config.yaml
activation: "squared_relu"
moe_layers: [0, 1, 2, 3, 4, 5, 6, 7]
balance_bias: false
init_std_router: 0.027
lr_router: 0.00234
norm_eps: 1e-06
beta1: 0.9
Below are experts of layer 2 (counted from 0) of a mixture-of-experts language model. Rows are named router (the router's row for the expert), down (a neuron's output weights, with its number) and show model dimensions 0-191. Each number is 128 + 32 x the weight over its row's rms, rounded and kept within 0 to 255. Numbers have three digits each.
After each expert's rows: "comes before" lists some tokens at least twice as common just after its tokens as in all text. This comes from a sample of Wikipedia text that the model never trained on. Tokens count by the router's weight.

# expert 16
router:113132101094130074088206087153102136204087147080129180132105078083079098147142163162078137161122180105143092159151148154093180139140132096159169163189083118141179097142098149123121139140087133098102171097096131109161176138130107073133101103086162126154148099063124118104086109167076136103114146107134162130150166158136161162139162115143151095104156164176136120166115083143146080158144121082160176144193109110148130185134178090123132112090157180154129155170099163138158122151052096106152139041094110139114098170156121103083119156085137147134141145182162149099121096078120097086
down3:170092138151146109135071169139116067101174113115075139173152125136116151120154105133100131147101145146126088147102110102152153116103086109146127143135164111170165143139100175162154129139133103150086164154135036172128158135120174138158141076124124125142172172103168096113088108146126098127150065138115125093145068125145104122077127145130090125173093101194101112163143084165140156066133120158093140172145128142104145162112118123052220130079169118085131152035107117117094126128118073086112155118127127057107136078125153163147099084068126135214070115128190092099103178113136149080
comes before: " the", " a", " by", " his", " their", " its"

# expert 7
router:114197124132127085074167110131105129144099124113135119153103076049123113134135156093091118164124177106141081178134098154107166152154155148157133162151108167153156119171099200119144153108085124141139194097123156081177168134125108112135137109107100111164158100058087160085121119123106146100075150108135150169124156143113143177085150087160144110098170213164144118212170148143139107087175088111166172151173100091130105151140160138137103057156131183097139175122128115138123161100092123100134138042096099135106077165159098090078101185117115186099134139134194141128142096113088107118
down0:157110145161191149136117138138132085110087082145132095070119165100132122160147143135043139178140118109105119100183139108085163084130100161133134139091104063086135160135147106118165106135175169116088077102124169157145137195093137094134173147137120129106063151124248126137133124116120057110121092131171098092147162106108092188156101063122108113104138133073142141142109125094141118159167132179142112081135142095113121118101109131132156123145102202093129119132169134099122158213128129170149125182131167117086103060091129141172118118067111165096123189142158196147166114143164123164
comes before: " the", " a", " than", " his", " be", " its"

# expert 30
router:097143081103115066092162087136084156156109127092147151114126107045154129203107160110101075142154145113140138154231149146120142134109127142126150128137089183132161096101097144077121122149116112145156159133073123094147151150116099103142099078120112094162201097136125128085161127150062119066136147126183129128140200115146127137090136116136192066146169158197194076150178096145169104130156080111160101061114131091139141147140207090166128100139145159090164137176097165103142175150121136114121117108133093136101089165144116117084114154049156130129157141129183091115153109127117158124
down3:160107096123114178197179131069151095118151046151119111079135070057172138118123146139084114141117075147093119112145116126134152154123136103082122118148090145117081128095149099112121100078178109117157107131103115108101124146141118147149113120120122178122155123093153184132192135124153175065131123121108180158108186178108113099154075164125101092143118090083111121133132067186066104165104137137104180109149153145163170163121106144165136195073087182045174108138188099100081121098134146088098079166114173134164117134113102118112110131123086095115103131138174130098195083164131137071
comes before: "\n", ":", " ", " 0", " 1", " 2"

# expert 48
router:092178145096110099076118102143120140132095091147124174133117137080091120117123167123082067204123171072178104198143119112102144160148149085183136205220100132109173120149118155104174102086118116106132180087133145132147154161098090091135103093110129135174151129083120131070080131184103171120102146111177134147147171139145190177105127062136200088091147170158135113131132129121200121131162107111160157119142082100100138184106174113157122099176145177123127143139130124134109129133110134096143134112150073149113116176174113114068165129113157137114176167191166132128119071121094141089
down0:184072112119120106125108072144122151196151165113157122109113148160148098112158126148131207113134153097090167172152107116108158175098138152113112117108101075124069108105090201150079129157134119184076091063092115087058083114108108106168187137121112098100153097134073133135163133123142110073130137139131147156077148162144110143095105091202138150105105159079081072152123128133098183146170124125152188149141156121149099090085124142166137143121142126077173094099165179138140137138106155153152116096138074185130160132113138156143113136126121171145050177098150106036128121169110150183
comes before: " the", " a", " well", " an", " his", " its"

# expert 11
router:121107096121079090098130063178115167125139109100141112091137135063136094188143178118085097159082169069120119186147131112063177149154128105179146131127098203170128117138120136112147125110128143151101154109098165133136172163182082070144099082103129161180181100101103140095130152111126161073139140084134165127154186134109166178126147123116105100118159131166117070187157174109117126121138118106137148096128109127130156136146173075162088123102162156117159124155144163122139113127133156087134087130119036126142121208185131144070104154099184175096148172137204064104160099089125128130
down1:105105110097136122102122104140093178102103198100118047142111174097120137180138122165154128119105116147120128149082165095151078115119150102125167102093165132064131115142107086178120148142122128137156156120104124151181100120134127172161054094201102182149110156144095125117170134067155088151098090072137104095147121087181084100074106071113060155209179103138094107119135190107103123173124181139129089079120144104143121102118099126184067142157086091127136092099110107090154123082152115096117142077147105069111120117121115158197090168152152174123110129092126101139102126119167131197
comes before: " |", "\n", " 0", "|", "==", "The"

# expert 2
router:123164148105168093075115095154126123139125142107103156119122113072087120139139121124061083173134182118179078180165143135084152155164176148184133164175091131126152092175122167135157158146096103135118160060132156091162166109123138095092099113100151117181143113026129161059119074159120159109090145100179157163140186154120141167142166119161176073084184149169162126163134100107176120119134135074159163120169099112128165197121158088171122111141189160125148196132111126114117166116092101112173124099126077127143104154125117120072127141113144170099170151167153128134124100065088120102
down0:113133127110169062139114148214077119120136164135147086137093105141081151134144078124151126106128118145112090091179149102147141111067150133145160117084063159116136153119145132144144145113096122158161176188122177150109103116066109102128215149136128153132087134120188126122166187124126166155101137148120072128146127120158076127129069121161128088111136096050124146112127131110102170142156123143109116149126082139115183144099117094125047103190146169091109112149121117103118188106178176130055151161118151111099152139156089166071060092122146075128088196169096085175101072133134174125
comes before: " the", " a", " his", " be", " to", " its"

# expert 62
router:136145094107151054100119105158099255183076159102161156138098119138145160133107152108104144190149133098156097151156119168118152149130165115109150145197134146133158113070066126090122154114092120144115154108110161070158132192138064103143097095113142121148150079095122112113109061186125168078139128102127138159158174144102127183123126088145110082123130164158192115137144096111177102131126110087121149106158101138117157171112160096158153097110145166106123114215103177105186142138059136132141147060108127129120124158152152140083189153100123143058148144157141134102147098141098155106
down6:138106101081140133139160118125117122073115157122133130140186108131168169103095120103147067131110058125135110095150134117167165138148077118160140039105066177089175126082124122155178097078102087166105133158143157189117127131077175127198177174125126133180116062179083155086139200156104122093138174109142088060099144073174151119108116215150157141148132135159137188106120134114141138074074178121134113120148125133119095120134140144177184137128127085082091139136130102157075117103183094113146156165145145141171108166098142114102119119138121100076173143114093167143112091154099103124
comes before: ",", " (", " of", "\"", " and", ":"

# expert 44
router:116118118128085094083108047114097136163093113076134127138093130112101102176172148092073106191114161112136115152169148145086169178170130109144218115166098187111159111103110150118115137141116112099098196104135159126122174130134117067068103084101162125198121081102143133077081118160161124124097119108130131140152144122126141179117149062166148068097122154204171084174126113139179119112176089094134121138144109106119145179150229114120122102118113124117121150169125114144150146135079128103141119103145092169085118197181126108068072123096131151118142119133204135107123106106089157153
down3:085064117134157127112087152146126134078162107139136147102098169116078154163115120152026141084136080105093129134121149134127124110098119061072143159145105108094108149137076154150082127132139154114150130112155133158134147110089128147112174125181160173077101091174120120088156156145176132091158173157103163132113158083130146125127105057109144163175133138129144135179069149105106121213162105109169120136179086157140169135130160175110166194085123103116144084149094122099121164167121154195100106078118076123211140114127065079172125106133163110114162107106086128152138100090210102150
comes before: "\n", " The", " In", " He", " It", "0"

# expert 45
router:090183126088131137090189105148112149142110147121161111164138127082121129181123175081075135171111177124138092120213158178096181130108141076186178108149081206118176083154131171101128137111117099122059147083100140143140139162187128090121130166102152110214174098115124136115108120153040122112095121111159156113107199129083159155133127100157152091092159147122193114127149125088111102150165066097152110136146082125144112181116188144141073122140107139136154126162122144103187137149118169115171121106127125134123098186203120127074103152105161143146163127148186115132154124111137140101
down1:149131083027163140104116153063103098113069114154099110217095139104067084120123115146129073110116114124076102167106079133144086097128141102128138107106115147127138148134205134165129130118148138159176167170159082170141089141130108189102157109150095109183184138085141091074090117081156112112146146108143126111114120109113129085115176128163131088135138191129133099128122062149129173106205190132125141099160121089127162137127122135091145148146156141102115132110106089094121189081107125049052166101095137105125128058118107150163177167139188159109121125148137099185131133115119177121
comes before: " |", " a", "%", "|", "0", " to"

# expert 3
router:153136089084193104081156131160106197163099202095138181126114091131092178224139136148107181153083178078135133140155157109110162154150197115136152182162110134157161084125074177117140145142139111133101201106100148091143152171161072088115093097115163165144139078079107157137108115139147148064153120095130151150122116102096144171113144065155099085105133143158117108149145113138125109111129122126102154093150090163163144149143145121167117097094154177101158124129106189139119162175060124071137161116118104149078131161160172122112135129088135160078123146180182163069130116125100149072
down3:105182119099132095136126119148106096157131105144130178130054151098168168144112109148164123165141152160131119057150132136146150090164180127185165141119128100092101183089085081122113150105140166133096166148092167135173060115168118125137173109110059070107145089155163190115105140121080172132156076151121192135118141122133114069120139103105148169151139116138105146154128117179167081141151159159090090131119132068117133166100128086135173110174158109105146134110168167147136184132162116145032073135144114070133126056103119172148107146123062171075128164145127081178135159123113186095
comes before: " of", ",", ".", " and", " in", " is"

# expert 22
router:147171141126131107078109045149123157183060180121137117089108132102112101204126187106082144157094148138141125149178139175103154153152163097151168140190089195106150086100051184117110133110076095141084172133077129105165145111177105099101125115111120117175188077083110113087141126151124157092135136086111135127113159108146186187147155124166155089097142143159174114154143100146162118095147103096141161132146101116152103127129244083141140075147128147111145151146113133124144124152132130122122161133139065165112140169126146154043059147126110148110162132151192094123130134128084141133
down3:117045225156132182141123123178178127139110156124116145131135131120189140071108119121117085153122142089143145195155110141104135141117136147120144151119104125164135140100124076105125129157100070133099167133100124158072143147144082100093174076103127103118189124077137139138100090130147121168135155136174122117156110117140079169130137121111131156095128171125157118095097068118215109123101174102161110120152198135140143140129203160141122180147172104083135150109126111149179185156188098071099121086108127129143119151130080165067154196111063120089144080157177147145146065174080158097
comes before: " |", "–", ")", ",", ".", "),"

# expert 59
router:114121141129119106115113148125141163137112131086158133146142118090094157156109171129093107158102151103130106152200171139101161156119148141159137150193141153126171120069093177107149157100115109127072177118085127122192151184163099133102094145125195072183139107093139177131150092123131097104134188086199155149139148090087156165106181098134134113073127130169139121124195106128146144106155106073133156098149110173144144117169186083175129055130188152112120153177093178181162171141057135102146160137103098170128076166113123106035108152085136135082145113134174172108120120079131146107
down1:193162132152101127112079120189137158097101078086155179107156103159143112111172106138141107138133112141145136189126124085155138125066136159125133140057082143164176157075112183141131142143106128156094094080107164100091154151136129157126092102087087067113113155166188122079114202106090121092217107139175105121113089092147132141078151106110096181081149187136186088157157098094170146145119134128149080123188147163111097145089136136111112136153172128103092126134136109095112093126130140149138172127132116174076118157162099086078074092108131123096134126179132089148180111049182148110
comes before: "\n", "==", " of", " in", ".", " He"

# expert 53
router:061229093150098079081109087102069151162110135091151164114117132063140136195125170104063132159106148126139088173186124138108156164188103067139163164168122169138128115115111137116108146108104120110094199105126133145167155113126119088121085143123137151165180113104080126082119123163100113113098137122186138131125144115144172170142151128176137139067160143158138112139162116126145066124134054086150169095143097122140124129187209085128124041120142140163158177144088128146163163135099156079127119102126104152112134171122107095071099152092149123115157118140196114105118099068099132139
down3:160129164127113089125116169095176085127094171149095078129091168092173126104153082133138128073139169101091144173056205141114156239177147147093146064109109158128091208115075144144074096097161095188141164135153072139105093172116132138062165127183155156102122104151102151127146108106117111159157107120074108128090131126136137120096132123130160139154124067087121093173159133125167128101125090133107129119123123111211159133120124119065125169098117173099122146078165126115055114145180144108085172101093144150140120146120093134133125105132147155072160126109114154151090142103164174164
comes before: " |", "–", " 0", ":", " →", " 1"

# expert 54
router:079196089087168102089115106128135190153115178150181156115122109162131181194082154157112156165099149111125074151196148134079164146168117060138127130184136152107127127080149113090118158108113111146129162112102115101138137120126112116143155132081160143160143122116103188071079082134090143095108135102151142121139160105103140166097139106158144140087130142161137115150159092074176069122147031110104165059134055111124152155138166131179162084094167156161123109201098147128169178143123159026159104124139097129103124166163113120091126142112164176078163119126155157152137108138150130133
down6:079118159098152120123159158166107103119161068143086119169155140114144189090141129119129090127120150152076098143142102111114146147118087081105153118161131155132135216078179136112131127109143109194103074069145140196190098115150137093092107165145148160113076130115161157084193110166125143080180140130129034138092137145179136095094114070122061185092121099156196163153120133100161078083106141101158108162111170178128116149125145113170197137158145141147125147131105100116102114116127133145105111142116158091102162144165108146142129179132103121145157244140165153100141117154125177128
comes before: " |", "'s", " in", " League", " round", " ("

# expert 13
router:150119141133106084066126063137121164136066122141140111140127101074140081173109161110063077156112113103139144164184134127096155180132136113184149177164109198151146082112079198081164105153093086116058144141096173090147157173150110127135144103069121167160195112107126150096132073128095148095141136078155173130113138113082130173126151128143146142100102150130161081145133097112186125081149101102134175111165094179122136141121207111185131093160125121130161161201140132153143119182090142057153143101129100122099132177148129122085099118098152192118163136163192144119103111110128150142
down4:143113178160082098111138148077191113119147111142161081124151145115126078075099134107141132049197160127080110109044158125197099091166087141123148119124138112137083119159179163174095142137121118151132098145136148145099134137154148177121115168112124103132120138135220118134154109150109141092125107168104085170117100154152127120165158145144157117145140075095056104130153150129099124140138096211127167055114176101118162138119118140157086089107127078160087119137141145113162149172089115168064127106141193106102117159177098163243123102114103140107131127120135120075143100185132169171
comes before: "-", "|", "\n", " -", "==", "==="

# expert 58
router:094155132116169135100112125136134221167096157090179164075123097137171126177118152114088084168092174103157116149154190162111137135141138103160196210167142114159157065079089136119130164125100118153079195116118144111134130131148085133136142123065167112151176097069096148131122048145131106117154133092210129184171161120083149159128136124153141072087177124169129139136171080102145099124172117104126164082152093110123117147148151109153119096108145168132112166190107183152134206141135185099162140113155117115089081183146140133098100124140146122073149157167130159138154138117108138143
down6:075099146199144119148118180112132161097089135162149142064120186198128088105100146158146126116137114130089080115083110118116093130145150161131099154098137096104094150179189134120087116133095149101087103118148152158108102173122174160154084115117181105073119095171064115120051117150074159168101146129175090123138101133108119174137085167113120112119128148132137141158120051169136103142177120184139123106116134143124132176160149090100206141089107135142135163163116114057134107088122134121140112115112216146154144099133117110207142134108126154078112178182182152127128198113060081139
comes before: " of", ",", " and", "'s", " (", " in"